Experts of a small language model.
Experts: 40 experts in each of 12 layers, 128 GELU neurons an expert, a softmax router, a shared expert of 256 neurons.
Training: 436M tokens, 6647 steps.
Below are experts of layer 3 (counted from 0) of a mixture-of-experts language model. Rows are named router (the router's row for the expert), up (a neuron's input weights, with its number) and show model dimensions 128-191. Each number is 128 + 32 x the weight over its row's rms, rounded and kept within 0 to 255.
After each expert's rows: "gets" lists some tokens that make up at least twice as much of what it gets as of all text. This comes from a sample of Wikipedia text that the model never trained on. Tokens count by the router's weight.

# expert 5
router [156 148  85  55 153  97  93 146 204 154 120 145 104 121 112 133 108 132 186 101 142 100 162 101 114  53 127 129 115  36 139 176 180 108 145 100 120 122 127  78 154 136 132 180  73 128 167 107 126 124 124  90 147  96  99  97  93 105 113 163 103 144  85  23]
up0 [121 108 151 147 181  29 129 127 105 158 154 107 193 134 180 137 101 124 149 119 112  71 184  96  80 165 102 168 149 165  45 126 145 116  97 134 125 145 155 138 152  99  95 128 154 107 168 157 132 153 114 155 110 109 123 175 103 120 150 143 112 154 123 124]
up1 [132  95  97 156  96 176  71 110 115 154 155 135 118  96 141 195 114 101 126 126 148 120 123 126 123 138 120  91  89 143 155 127 150 165 170  42 118  83 189 123 121 143 114  63 104 158 128 156 145 174 157 124 107 152  85 142 116 105 168  84  51  77 133  70]
up2 [110 189 125 137 125 171 127 144 122 153 139 128 116  87 139 139 126 109 127 103  74 106 159 124 144 147  99 126  74 179 130 152  99 130 180 148 138 107  63 156  88 176 201 154  72  80 120 128 162 109 147 114 114 105 165  74 141 171  69 109 122 158 111  94]
up3 [129 143 126 148  79 128  73 198 175 145 116 140 111 135  68  94 117 149 128 114 108 101 108 110  75  80 154 163 153  90 136 152 151 102 129 183  76 117 170 166 110 151 111 173  59 152 183  83  90 179 140 151 130  88 116 117 222  92 102 153 128 113  96 142]
gets: " 3", " 4", " 1", " two", " 2", " 5"

# expert 25
router [219 135 138 137 116  92 120 118 105 149 128 113 140  89 112 143 163 151  95  72 130 114 200 139 134  86 146 130  87 128 119 137 151 110 145 129 124 121 144 124 101 163 106  98 123 144 177 132 113 104 205 107 108 137 120 139  79 106  72 114 154 133 130  78]
up0 [ 95 156 114 135 184 119 149  91  83 213 124 191 111 144  76 142  90 172 136  77 145 128  73 117 153  96 180 115  92 129 138 181 150 116 135 101 103 132 116 142 166 149 112 122 106 123  85 145 106 157 153 191 102 125 156 158 183  91 151  92 134 184 126  82]
up1 [ 94  89 149 168  78 150 131 156 164 143 146 154 169  99 112 167 120 111 124  82  93 162  99 160 122 124 169 117 114 130  99 127 175 154 142 142 148 163 102 156 118 115  74 155 101 147 122 192 103 150 126 159 106 144  93 115 146 119 139  98 102 128 131 139]
up2 [ 46 170 144 117  92 105 102 140 106 131 109 143  75 152 148 154 133  96 149  77 167 142 114 160  98  76 117  91 141 122 192 124  98 164 121 121 124 121 139 132 147 160 139 111 144 148 137 146 177 109 124 154 155 108 142  86 133 102  94 175 112 102 124  85]
up3 [137 157  89 136 155 123 178 169 212 138 164 163 140 117 106 129 134 130 101  93 136 109 109 161 102 110 152 139  83 137 142 153 116 167 128 130 108 106  95  87 143 165 123  67 133 142 144 141  83 104  91 119 175 172  92  18 147 120 139 152 113 179  99 159]
gets: " |", "|", ";", " /", " 0;", "″N"

# expert 12
router [168 110  95 133 104  96 165 157 105 179 182 167  91 106 177 144 142 130 106 112  76 147 132 129 117  95 112  98 136  71 171 135 130  65 127 112 133 118 126 114 124 128 132 118 124  44 134 116 169 120 180 125 169 123 153 157 164 187 122 207  67 154 128  98]
up0 [ 81 175 107 167 129 138 128 166 123  57  99  84 136  54 128 111  72 125 120 138  90 166 177 114 162 103 147 110 135  91 112 155 156  86 150  94 115 133 166  81 164 128 169 126  75 172  96 113 131 157 148 109 108 114 154 155 156  93 160  59 129 125 168 157]
up1 [136 153  98 153 164 113 126  77  97  79 160 135  78 133 136  93 146  90 118 168 107 107 166 183 169 173 147 123  96 103 131 152 115 120  99 157 104  80 153 171 124 142 112 132 132 102 155 126 146 124 152 114 162 106 154 126 132 105 133 133 118 172 178 122]
up2 [127 128  97 152 101  90 105  99 188 128  95 102 123 106 155 115 100 150  84 148 148 152 144 190 129 120 137 118 100 160 124 118 114  60  67 129 134 117 138  91  82 117 171 153 161 134 101 120 150 158 152 172 104 107  75 123 157 142 176 134 145 138 152  47]
up3 [212  83 138 138 105 194 141 105 184 109 200 126  54 131 149 140  93 151 116 116  78  88 158  76  82 168 113  98 113  97 125 161 123 153 112  93  72 155 101  97 125 133 133 140 155 135 131 135 137 109 114 145 163 115 160  87 110  81  85 140  94 156 104 145]
gets: "ing", "ed", "al", "er", "est", "s"

# expert 27
router [122 129 123 114 136 174 119 172 171 232 168  77 206  96 105 191 122 124  74 130  70 123 163  85 204 139 109 157 123 111 121  93 230 121 155 112 101 144 140 149 120  71 187 100 120 132 170 105 153  99 173  96 175 153 126 145 134 135 142 116 116 118  99  90]
up0 [115 102 114 171 147 140 133  66 145 161 145 109 140 135 141 157 130  92 107 157 124 117 109 129 128 113 115 106  72  72 156 131 157 103 112 123 165 107 138 123  46 117  78 112 186 168 154 129 130 125 204 158 129 142 116 156  94 157 105  81  89 146 172  88]
up1 [163 148  75 129 128 130 174 168 132 108 192 133 124 135 120  67 129 103 122 132 121  80  84 118 142  93 149 110 120 104 140  93  79 134 162 188 123 114 125  80  71 154 188  87 177 108  99  93 102  78 159  92 108 110 127 103 192  80 144 131 111  96 183 177]
up2 [104 153 167 161 142 130 111  87 141 143 169  91 149 128 145 146 150  84  77  61 110 167 126 131 111 118 152 138 160 140 105 147 140 169 141  80 113 105  76 136 156  53 141 166 156 142 103  97 149 160 166 137 124 133 104 137  87 150 136 129 114 134 100 130]
up3 [185 127 154 144  65 112  45 166 132 178 140 130 170 112 132  93 172  63 125 146  85 149  96 157 174 141 113  94 144 124 116 135 128 119 157 135 137  58 115 157 109 163 133 137 142 147 105 106 124 112 125 143  81 175 116 156  69 106 142  81 159 139 134 155]
gets: " |", " –", ":", " ", " -", " of"

# expert 32
router [154 146  95 132 130 177  86 158 162 179 141 114 175 102 103 134 147 173 134 103 114 106 102 140 111 110 142 124  95 161 100 186 139  92 140 129 185 170 110 103  83 120  79  98 110 156 186 188 116  96 150 101 146 174 130 175 118 124 113 135 130 117 106 142]
up0 [137  98  88 147 145 102 138 143 105 135 112  90 136 119 104 134 169 146 147 108 159 190 114 142 192 109 112 150 128 101  55 161 127 101 173 109 158 140 139 132 110 141 174 121 133  65 158 133 164 102  97 131 142 144  81 165 142 129 133 155  95 126 172 122]
up1 [121 117 145  94 116 155  94 171 140 155  99 103 123 167 146 137  77 124 113  82  98 179  81  90 100 105 109  61 123 178 208 104 170 126 158  49 101 112  87  96 144 132  76 179 111  83 153  97  77  83  80 137 112 127 121 147 122 121 123 188 139 100 157 141]
up2 [151 104 155 105  98 138 124 138 173 112 160  98 127 182 116 135 169 120 161 132 143 135 113  97 130  95 117 125 112 193 108 136 131 130 175  94 119 101 106 125 186 113 124 205 165 108 131 150 160 129 117 185 156 153 117 147  91  64 108 114 147 224 168 144]
up3 [119 150 151 124 106 124 158 125 175 174 114 109 117 144 193 149 163 150 136 117 144  91 159 130 181 118  99  99  80 105 126 147 141 115 126 116  99  77  92 168 153 141 142 147 111 221 181 124 131  96 109  65 150  90  84 125 134 120 106 134 107  99  58 125]
gets: "\n", ".", " |", "==", "s.", "==="

# expert 22
router [142 164  99  93  73 122 109 146 123 217 127 112 156  94 144 150 148 132 108 128 130 147 179 144 136  95 134 171 104 152 126 119 131  53 133 102 154 106 162 166  67 123 196  91  97  92 130  88 139  98 153 106 119 147 157 117 106 163 124 123 116 121  86  58]
up0 [161 137 124 116 166 143 134 128 136 131 155 156 131 124 182 195 148 143 120 140 108  93 117  73  99 177 140 133 124 173 136 126 129 165 165 131 122 100 105 178  94 121  53 161 162  60 159 142 121 148   8 127 178 130 149 178 159 133 160 111  43 151 144 151]
up1 [128 145  60 146 160 127 136  90  57 129 152 125 155  89 155 147 121  62  82 188 113 109 115 136  74  85 142 140 146 129 174  48  97 118  95 137  93 134 145 159 149 113 170  94 195  89 150  85 133 101 206 107 109 145 101 144  87 105 145 117  86 141 120 111]
up2 [128 203 149 113 129  96 100 156 149  68 100  99 138 145 150 114 106 111 168 159 116  90 130  96 141 136 161 178  99  83 156 102 180  98 148 123 133 109  87  89 154 139 122 173 145 129 110 140 161  96 134 163 115 144  81  89 125 172 134 126 149 141 145 128]
up3 [144 158 116 157 140 129  84 111 161  80  62 142 116 119  70 135  95 174 137 169 157 152 133 151 136 104 104 115  71 122 119  81 134 124 129 123 169 183 160 172 177 125 124  94 118  76 165 147 137 166 162 148  93 143 141 166 145 121 181  96 137 216 152 162]
gets: " |", "-", ":", ";", "===", " -"

# expert 20
router [157 125  94 114 159 133 130 104 179 177 200 207 148 106 100 147 120 113 135  90 141 108 174  93 144 121 163  93  98  99 130 128 164  96 169 102 125 123 146  52 135 109 173  98 127 123 165 134 132 128 137 125 129  95 135 137 158 157 157 124  99  96  95  42]
up0 [100 158  88 136 111  65 110 149 198  88 142 151 115 135 140 214  49  89  98 109 123 108 137 122 181 183 150  96 113 122 132 167 151 142 146  99 141 157 163 102  82 146  94 178 195 138 124  89 117 139 115  57 120 101 130  99 109 144 163  72 130 113 115  48]
up1 [ 98 145 159  85 113 157 133 117 121 141 152 160 154 156 118  93 173 141  99 124 138  86 147  94  88 183 174 109 100  93 149  70 141 185 184  83 102 161 147  98 144 178 120  81 106  83 140  70 125 112  87 118 199 153 136 142 140 173 132 148  89 137 106 138]
up2 [110 187  99 102 172 159 111 175 140 151 164 123 130 191  51 180  55 127 124 122 192  82  94 119 103 115 139 144 117 115 178 120 138 132  98 160 110 189 129 128 118  87 127  60 127 129 125 120 119 189 165 148 185 122 121  62  90  98 121  95  67 119 119  71]
up3 [143 177 175 111 111 133 134 104 124 166 151 178 189 155 125 148 189  97 180  99 212 142 106 182  77  46 128  94 147 147 122 105 143  81 178 129  97 155 137 101 138 113 143 149 115 153 161 124 123 162 140 164 102  80 147 132 116 153 112 141 137 101 117 108]
gets: "-", " in", "/", " (", " to", "("

# expert 31
router [117 132 150 126  97 111  75 199 136 132 118  78 165 113 116 126 172 162 122  78 111 139  94 150 121 130 189 167 107 125  90 202 131 132 152  97 190 124 101 111 115  62 158 175  91 181 150 136  98 124 136 140 112 112 166 147 139 167  55 127  99 148 121 110]
up0 [116 128  88 177 122  34 161 118  76 117 108 103 137 100  94 168 144 121 122 131 158 154 156 142 150 116  72 180 116 164 100 122 137 147 144 105  70 202 170 121 111 141 113 136 134  80 109 159  89 115  74 144 159 148 128 157 116  98 134 121 166 111  62 157]
up1 [147 121 136 112 143 134 129 130  94 148 136 178 122 133 146 222 175 133 142  97 109 107 111 137 203 137 123  91 155 111  68 152 151 119  79 117 106 128  80 144 164 203 172 122 102 152 188 121 152 111 133 101 124 147 122 154 135 130 128 143 163 134 142 170]
up2 [146 147 122 110 138  93 102  99 171 138 123  58 116 116 109  77 132 139 132 105 157 145 172  63  53 119 167 105  87 110  88 110 115 153 134 106 138 146 135 108 138 119 167 133 161  91 145 105  96 186 117 101 135 129 174 119 142 138  71 150 114 115  84 106]
up3 [117  97 134  91 190 140 144 161 148 121 136 130 113  50 111 143 183 107 129 131 105 113 129 148 112 164 141 145 170 117  82 148 158 137 142  72  64 181 109 145  88 118  75 103 113 169 106  99 133 124 133 163 139 214 117 159 147  73 102 104 115 112 153  94]
gets: "a", "i", "o", "er", "on", "e"

# expert 16
router [124 162 129  88 128 104  55 147 156 126 153 168 156 145 126 105 104 140  93 149 118  64 161 104 138 102 166 192  80  96 111 123 116  93 160 111 185 171 149 107 100 103 178  83 127 129 146 170  91  90 137 108 169  73 151 159 139 130  73  95 155 176 103 105]
up0 [141  71 120 144 103 119 113  98  98 183  72 154 125 132 117 102 196 103  86 117  73 156  44 125  95 107 121 119 121 124 107  99 129 128  82 169 137 111 111 131 134 131 113 125 106 105  98 100 140 119  75  77 104 147 109 107 122 192  65 153 209 150 136  88]
up1 [171 157 136 142 119 102 130 176 138 114 148 121 146  98 114 135 128 126  80 121 131 133  83 171  79 124  97  92 146 128  99 148  88 153 155  89 104 181  85 100 101  96 133 148 120 108 172 151 128 125  77 169 141 176 211 103 144  63 188 181 153 141 166 116]
up2 [181 124 148  81  79 110 125 169  53 165 117 125 154 138 108 148  90  79  64 109  79 147 115 128 109  97  76 110 124 152 168 142 113 177 140 113 157 126 127  99 113 154 142 112  86  80  82 146 108 173 148 153 129 136 181 112 136 169  83 175  51  90 135 116]
up3 [175 125 101 150 101 127 138 106  64  90 139 101  99  98 157 170 190 125 120 105  85 138 156 100 111  78 163 120 159 103 169 148 140  80  92 181 122 150 150 151 142 147 161 105 130 174 116 169  89 122 190 149 139  67 126 158 128  81 143  99 130  74  93  93]
gets: "C", "P", "M", "S", "R", "D"

# expert 2
router [104 147  81 125 173 109 137 128 144 130 135 153 207 134  83 145 158 129 148  97  89  89 138 125 219 117 164 110 122 139  58 110 175  56 208  78 136 132 160 106  94 118 162 162  73 105 162 169 175  69 162 107 147 127 177 134 147 107  48 160 135 135 136  87]
up0 [116 103  84 117 168 104 117 119  94 120 135 139 151  59  53 124 122 153 145 170 117 145 199 126 110 149  99 117 185  97 145 109 129 108  99  57 122 120 105 113 148 111 126 166 110 129 167 130 101 175 130 132 127 165 115  87 172 132 133  95 165 137  91 141]
up1 [148  97 175  96  56 117 134 119 131 108 152 153 123 175 110 105 166 132 120 129 128 203 128 100 152 142 102  95 149  63 144 150 116  52 143 154 121  74 147 163 109 104  85 113 106 111  99 124 186 137 122  91 115  74 161  97 193 107 133 139 146 188  80  70]
up2 [115 112 131  98 165 104 103  93 105  70 114 122  93 110  89 181 120 156 125 119 162 128 187  90  81 166  87 128 175 170 109 153 135  77 113 105 161 140 128  95 124 129 177 148  79 119 141 201 126 102 136 164  83 114 142 166  98 164 107 149  82 123 103  98]
up3 [147 165 160  83 102 110 123 110 165  55  95 123 104 132 146 120  56  81 129 204  98 133 151 143 164 109 141 144  72 190 101 118 110  90 134 135 111 145 130  92 104 159 131 156 162 161 166 120 134 124 171 110  97 151 198 156 161 110 154 164  89  90 145 124]
gets: " and", " or", ",", " &", " but", ";"

# expert 39
router [146 141 130 118  50 149 151 142 108 207 160 147 149  86 121 123 113 207 135 102 117 133 142 137 164  97 116  98 155  80 163 105 112  99 117 100 161 104 128 104 138 117  80  83 147 134 134 154 175  65 140 103  79 145 104  83  95  58  97 153  94 175 127  84]
up0 [152 144 105  66 171 141 165 120 126  90 147  77  73  71 141 132 140  93 180 164 141 156  90 153 122 134  73 171  81  72 133 134 184 121  77 167 133 115 105  94 114 147  90 192 153 153 134 139 149 110 109 124 177 163 140 157 178 144 126  68 113 147  56 143]
up1 [204 153  44 146 167  89  99 182  83 104 138 108 128 126  86 151  92 110  84  87 117 192 190 149 138 126 140 120 126  78 127  64  93  57 109 117 145 139  90 159  92 118  76 108 195 163 128 120 115 123 112 145  77 142 137 102  94 101 171 105 129  96  54  92]
up2 [117 117  80 101  93 105  96 135 109  82 152  41  86 142 150  95 102 152 106 132  72 154 174  94 164 152 177 100 121 105 163  50 157  87  85 101 117 171 109 151 124 104  50  80 162 155 124 112 117  81 163 137  43  82  79 118 120 132 162 143 107  98 147  96]
up3 [ 97  96 136 148  90 172 138 183 173 140  70 177 155 142 113  92 204 106 152 129 121 167 146 114 116 134 168 113 115  24 183 171 140 119 145  74 123 109 139 128  92 118 119 119 128 124 151 108 150 157 112 134  89 136  82 130 180 123 148 121 140 163 155  84]
gets: " |", " 0", " 0;", " 1", " No.", " —;"

# expert 18
router [103 138  93  30 172 142  65 107 118 129 169 182  79  95 135 159  70 124  94 148 106  57 129  88 137 114 114 126  87  87 121 107 151 114 170  95 147 100 120 131 104 122  99 159 129 109 195 148  97  79 143 146 121 132 152 144 118 126 140 125  87 132 124  84]
up0 [163 125 110 145 140 160 137 108 161 133 137 110 126 115 119 182 143 142 162 133 104 129 177 172 125  92 103 156  70  99 144 189 129 141 134 131 145 140  89 125 166 168 138 171 111  84  97  95  82 175 167  83 129 130 146 109 118 146 131 114  50 153 181 163]
up1 [180 123 120 151  82  75  98 116  85 166 132 117 151 147 115 120 147  88 181 140 110 146 135 109  88 143 100 115 143 145 121 133 137 150  85 105  97 125  83 114 135 186 104 149 170 114 100 132 110 144 110 145 127 112 186 162 149 179 208 171 187 172 126 141]
up2 [158  53 102  80 145 157  89 152 117 119 154  99 105 151 123 166 138 124 132 115 199 114 165 211 129 172 114 179 128 120 201 139  90 150 147 123 120 123 122 120 144 141 103  49 123  92 116 134 147 123 130 154 113 155  96 110 134 114 123  58 132  87 166 168]
up3 [126 131 136 110  98 115 153 167 189 174 101 110 121 137 163 139 169 138 143  66 172 122 114 132  76 150 133 156 121 160 191 184 152 138 174  99 145 171 148 112 163 161 177  99  80 139 128 125 134 130 104 111 112 130 100  96 139 109 192  94  33 141 134 136]
gets: "-", " ", " S", " B", " C", " D"

# expert 7
router [169 104  64 128 145  92  36 122 179 110 129 102 170  66 120 189 119  93 148  43  94 134 192 132 149 166 124 104 108 122  79 142 102 120 165 104 148 133 144 105  57 106 114 115  97  70 154 131 168 106 102 103 115  95 157 108 114 124 115 138 135 146  82 135]
up0 [161 126 146 131 102 134 115 138 181 162  98 114 125 119 134  86 131 139 134 127  80 100 109  90 122 107 124 104 141  78 133  94  94 162 185 137 140 126 100 132 209 170  85 156 164  80 143  73 118  97 111 141 103 100 117 130 159 156 107 104 128 154 155 138]
up1 [109 156 122   9 153 125  77 116  92  42 116 138 124  81 104 134 134 156  60  21 172 115 107 174 167  92 143 103 131 108 141 118  99 133 166 180 100 164 110 144 167 119  46 109 180 145 106 130  89 155  78   4 148 134 107 105 114 176  98 149 124 134 140 125]
up2 [140  99 181 144  98 216 143 120 168 118 105 102 139 147 171  98 152 110 131 151 115 161 146 138 131 111  53 171 182 135 109 160 141  75 162  86 179 111  83 148 129 120 188 101 173 127  70 191 143 120  44 166 103 122  99 161 154 107 117 145 133 111 164 112]
up3 [138 120 128 134 117 159 205 136 118 116 123 163 180  81 132 181 199 138 153 117 151 129 133 132  65 153 141 124 143  71 188 128 144 126 125 125 119 154 150  72  70 111 165 117  98 139 144 122 135 167 148 190 135 131 117 154 180 106 125 185  91  91  96 104]
gets: ",", "s,", ";", "e,", "a,", "),"

# expert 11
router [194 136  75 130  94  86 104 133 150 117 148 126  75 107 125 139 106 149  96 135  51 106 143  38 106 143 116 118 128 107 149 145 166 116 166 132 113 118 152 122 126 145 156 123 134 144 165 117  80 113 147 100 152 155 172 194 172 178 104 167 106 142 151 113]
up0 [226 170  89 107 169 118 114  75 129 136 134 164 155 106 146 115 103 136  91 106  72 157  98 104 110 103 121 160 128 169 171 161  88 136 119 151 152  99 153 160 166 132 149 111 132  57 106 153 113 158 140 153 104 177 150 177  84 141 127  95 150 167 126 125]
up1 [161 159  71 144 167 144 126  95 148 125 155 150 117 139 127 144 102 120  71 123 180 166 134 125  85 135 150  95 105 116 145 158  73 114  86 109 117  99 109 120 146 152 149 150 132 100 133 172  84 132  87  81 169 109 148 115 141  91 144  80 127 143 110 109]
up2 [ 93 139  42 208 150 114  52 111  96 113  79 242 121 144 117 173  62 134 134 128 112  90 104  97 144 138 122  71 105 141  88 132 154  94 128 124 126 142 136 118 135 139 130 148 111  86 110 142 134 113 162 133 134 119 166 222 125 170 139  97 177 123 178 154]
up3 [120 151 132 115 170  99 164  78 154 102 155 127 152 149 160 133 184  82 165 167 164 152 176  66 117 142 138 136 111 148 110 109  71 110 155  96 147 136 126 179 165 131 140  72  86  91  87 107 183  78 101  63 148  79 148 111  82 114 105 161 179 102  88 182]
gets: "\n", " as", " a", " \"", "\"", " out"

# expert 26
router [179 135 121  78 178  67  57 194 128 102 135 114 112  69 101 124 146 144 124 109 112 141 109 179  80 115 135 123 132  78 125 156 118 136 184  75 131 178 135 121 115 124 117 166 100 153 149  87  72 128 152 131 137 127 164  85 111  75 108 128 122 218 165 129]
up0 [111 185  86 145 148  72  96 145 149 145 160  86 102 141  73 190 152 131 114  92  84 130 141 148 141  44 122 144 119 109 140 166 127 134 109 130 132 134  90 149 140  98 126  84 103 107 141 157 139 118 108  91 166 164 137  70 143 146 161 156 141 166 161 112]
up1 [121 145 122  43 141 124 200 151 147 113 121  84  94 122 103 175 175 122 197 160 128 183 161 178 114 142 131  99 159  97 137 191  88 108 133 117 188 128 144 117 124 119 176  73 119 125  91 141 126 103 175 154 105 113 101 161 158 166 104 151  60 125 140 147]
up2 [139 140 131 106  77 132  87 109 148 136 121 105  79  75 165 107 159 130  82 119 120  98 213  93 114 113 112 117 130 179 151  90 142 143 128 105 116 150  97 165 110 148 128 183 111 118 145  78 153 107 115 163 156 105 101 162 145 108 106 149  91 155 159 145]
up3 [151 148 161  55 133 103 130 124 134 117 133  91 149 175  86 145 161  90 101  64  91 190 121 138 140 115 124 158  79 126 127 157 145 137 137  95  39 147 161 174 148 141 123 165 147 152  94 123 145  79  84 120 163 154  98 178 141 121 147 139 157  98 173 181]
gets: ".", "s.", ").", "es.", "-", "a."

# expert 4
router [169 138 139 131  98 160 141 134 177 105 156  75 124  88 107 125 148  95 107 147 104 158 123 139 166  79  93 130 118 114  89  86 130  92 138 127 137  87 167 103  98 143 155 128 120 120 150 104 143  92  95 135 175  76 155 166 137 115 144 166 108 123  89 148]
up0 [130  90 122 133  98  71 110 119 163 141  99 133  83  65  87 172 112 103 119 156 153 112 138 148 147 149  95 109 147 125 106 101 153 147 157 102 185 144 125 145 171 155 182 138  60 136 111 129  61 148 177 142 149 171 142 103 124  76 143 119 141  70 196 141]
up1 [165  92 104 116 113 184  83  99 186 120 158 149 133 124 183 169 158 148 123 114  46 111 120 120 134 177  86 120 143 165 104 152 114 110 170  99 100 113 105 121 122 143 190 138 156 152 134  99 143  80 109 113  94 140 188 180 136 156 162 139 108  81 138 176]
up2 [165 128 148 178 101 179 127  98 116 105 103 106 171 132  98 125 112 142 149 170  90 137 107 144 176  40 137 166 120 121  86 194 156 175  71 124 140 135  94 117 138 222  98 112 133 114 130  55  98  66 118  81 147  89 156 165  96  85 156 163 119 135 182  45]
up3 [130 169  64 129 143 147 116  87 145 105 127  31 103  85 110 186 131 103 202 144  61  74 171  57 121 186  42 129 105 114 115 161 105 110 144 102 137 153  96 111 136 147 130 166 107 124 170 136 116 170 143 167 107  63  99  92 119 113 157 126 170 145 171 168]
gets: "ic", "ed", "ing", "al", "ist", "ial"

# expert 17
router [175 132  79  93 145  64  38 137  88 146  97 116 128  50 119 131 110 158 103 153 110 140 104 156 161 144 152 104  84 119  85 124 175 147 117 104 106 109 143  53  50 108 120 133 144 152 210 123 120 125 171 119  94 157 142 121 120  77  75 124 107 116 155 104]
up0 [191 151 106 129 137 151 103 122  87 106 124 147 130 119 131 126 155 126  71 171 165 133  51 150 156 151 117 140 132 111 126 188 146  66 120 141 124 115 194  69 139 110  28 122 194 165  43 153 175 158 131 142  94 175 166 141 154  72  85 175 160 160 135 101]
up1 [132 144 101 160 101 108 104 135 150  64  98 153 139  87 139 145 109 115 148 152 142 146 147 119 115 130 142 176 135 124 116 225 164 138 132 124 133 116 106  86 159 121 101 173 123 131  48 110 180 137 214 115 152 115 131 129 158 102 166 105 106 101  71  89]
up2 [152 128 121 123 128 117  56  96 146 183 157 144 168  83 135 158 157  56 130 122 147 146 181 157 177 183 144  66 145 196 113 113 131  69 143 125 151 123 136  81 149 113 111 143 142 154 148 105 165  96 117 132  55  97 101 135  80 145 111 114 203 110 173 154]
up3 [191 145 120 120 156 126 142 144 130 153 174 116 124 105 106 120 166  87 112 131 102 149  61  77 180 150  88 153 130 125 117 142 196 100 112 120  46  94 110  70 117 127 133 193  78 119 121  92 119  97 103 163 170 133 131 110 147 126 129 141 119  90 180 140]
gets: " by", "-", " of", " in", "=", ":"

# expert 21
router [148 165 142 136 119 112  41 144  98 110  97  89 172  73  44 123 172 159 135 134 134  88 113 123 178 129 124 147 106 142 120 155 128 101 186 100 148  94 198 147  89 120 144 148 146 184 135 149 136  95 119  98 164 100 140  82 144  41 154 141 109 222 104 103]
up0 [156 196 123 160 135 128 133 153 153 119 118 135 106 112 125 159 140  60 132 139 100 127 141 174 156 161 129  89 121  91  75 100 148 107 142 179 165 162 148 135 151  95 114  98 188 121 156 140 131 168  43  81  94 108 122 132 214 124  97  99 122 115  85 147]
up1 [ 91 138 159 153 144 122 113 114  84  86  92 171  61 114  96 122 140  80 148  86  78 103 151 139  93 133 152 181  64 113 104  97 186 151 163 138 144 126  84 119  77 155  64 173 117 135 144 142  96 113 149 174 151 146 197 137 129 146 151 110 114  75 129 200]
up2 [163 142 129  69 133 151 121 136 134  90 130 152  97 108 138 157 139 141 101 135 111  99 121 120 107 156 162 120 135 103 126 136 114 128 145 115 119 132 133 111 133 131 126  90 158 113 178  85 147  93 170 124 155 132  96 126 146  95 108 109 108  91 120 156]
up3 [150 115 176  80 125 168 136 168 163 130 129 122 117 113 126 105 113 162 145 193  82  98 158  90 131 123 110 124  87  75 158  79 173 123 141 128 162 113 146 157 140 157 158 141 111 110  81 146 149 138 144 149 129 145 149  88 181 150 164 128 114 133  84 124]
gets: "s", "as", "an", "i", "us", "a"

# expert 8
router [119 155 144 147 137 129 159 133 145 140 165 142 202  85  40 167 165 185  86  90  85  99 160 149 131 122 165 115 119 106 122 156 145 115 104 113 165 142 144  98  90  98 135 148 100  81 116 140 130 104 103 162 147  42 167 120 191 120  71 125 104 146 113 129]
up0 [119 133 114 127 152 136 168 110 119 127  88 145 137  73 113 113 137 119 153 112  92 162 109  95 121 170 228 116 117 178 123 145 147 120 142 136 102 130 187 134 123  83  53 142 149 130 188 144  76 154  64 144 171 157 140 148 132 118  65 102  50  99 103 170]
up1 [114 161 112 111 145 149 140 124 165 135 103 125 123 101  74 123 163  83 103 108 161 116  66 113 162 133 113 109 186 149 131 172 110 115 124 158 161 165 137 130 106 137 133 146 153 150 120 151 123 186 177  80 163 124 115 103 149 151 139  60 108 183 181 163]
up2 [127  77  90  93 102 107  95 133 141  81  94 119 183 146  86 142  97 127 135 162  98 113 147  64 169 160  92 100 125 130 144 110 135 116 145  89 130 155 152 136 157 141 139 154 145  79 168 116 163 162 129 109  68 148 144  93 189 118 143  68 142 120 144 131]
up3 [157  98 124 158 104 102  91 141 168  73 141 135 145 134 118 165 131 106 170 211 138 105 119  83 129 144 129  99  99 150 116 153 123 154 129 118 147 144 166 113  94 152 152 141 117 109 193 143 132 146 120 205 136 166 103 149 143 147 109 133  86 126 105 111]
gets: " he", " He", "y", " it", "in", " she"

# expert 23
router [183 132 109 141  91 144 133 129 136 183  95  81 136  65 162 126  89 125 126  72  82 119 136 103 205  97 119 151  71 108 133 106 145 112 106  91 137  72 134 104 109 106 120 126  99 167 128 123  87  92 135 112 115 104 120 135 107 156 133 119 100 135 132 124]
up0 [ 62 134 106 148  83 148 133 124 161 159  57  93 199  84 141 130 128 150 123 110 110 131 145  51 195 187  90 116 124 181 115  85 183 134 104 125 116 120 143 115 112  94 121 160 129 163 127 113 142 122 133 126 107 122 212  93  65 152 121 148  71 131 150  81]
up1 [136 115 132 129 123 135 149 102  76 103 198 165 125 178 138 126 144 138 135 141 159 127 122 146 123 122 137 179 135  98 102  98 106 115  95 125 113 183 132 116 116  83 187  88 114 172 109 124 155 157  65  62 112 112 127 103  89 183 156 111  76 168 103  60]
up2 [179 158 149 111  91 149  63 118  37 183  87 168 135 176 161  99 126 126 115 111 165 127 199  99 116 139 141  85 120  52 123 133  56 106 126 149 119 153 167 175 143 107 118 171 114  91  86 132 164 131  82 108 151  86  81 130  94 108 161 153 110 142 190 127]
up3 [116 104 120 150 109 113 132 191 131 120 191 147 157 140 152  94 141 128 121 181  65 144 113 110 156 126 185 122 109 163 110 134 163 155 121 157 153  99 117  93 120  80 108  67  95 187  93 139 164 145 138 120 132 135 117  92 180 143 100 110  93 140 103 172]
gets: " of", " in", " to", " for", " on", " with"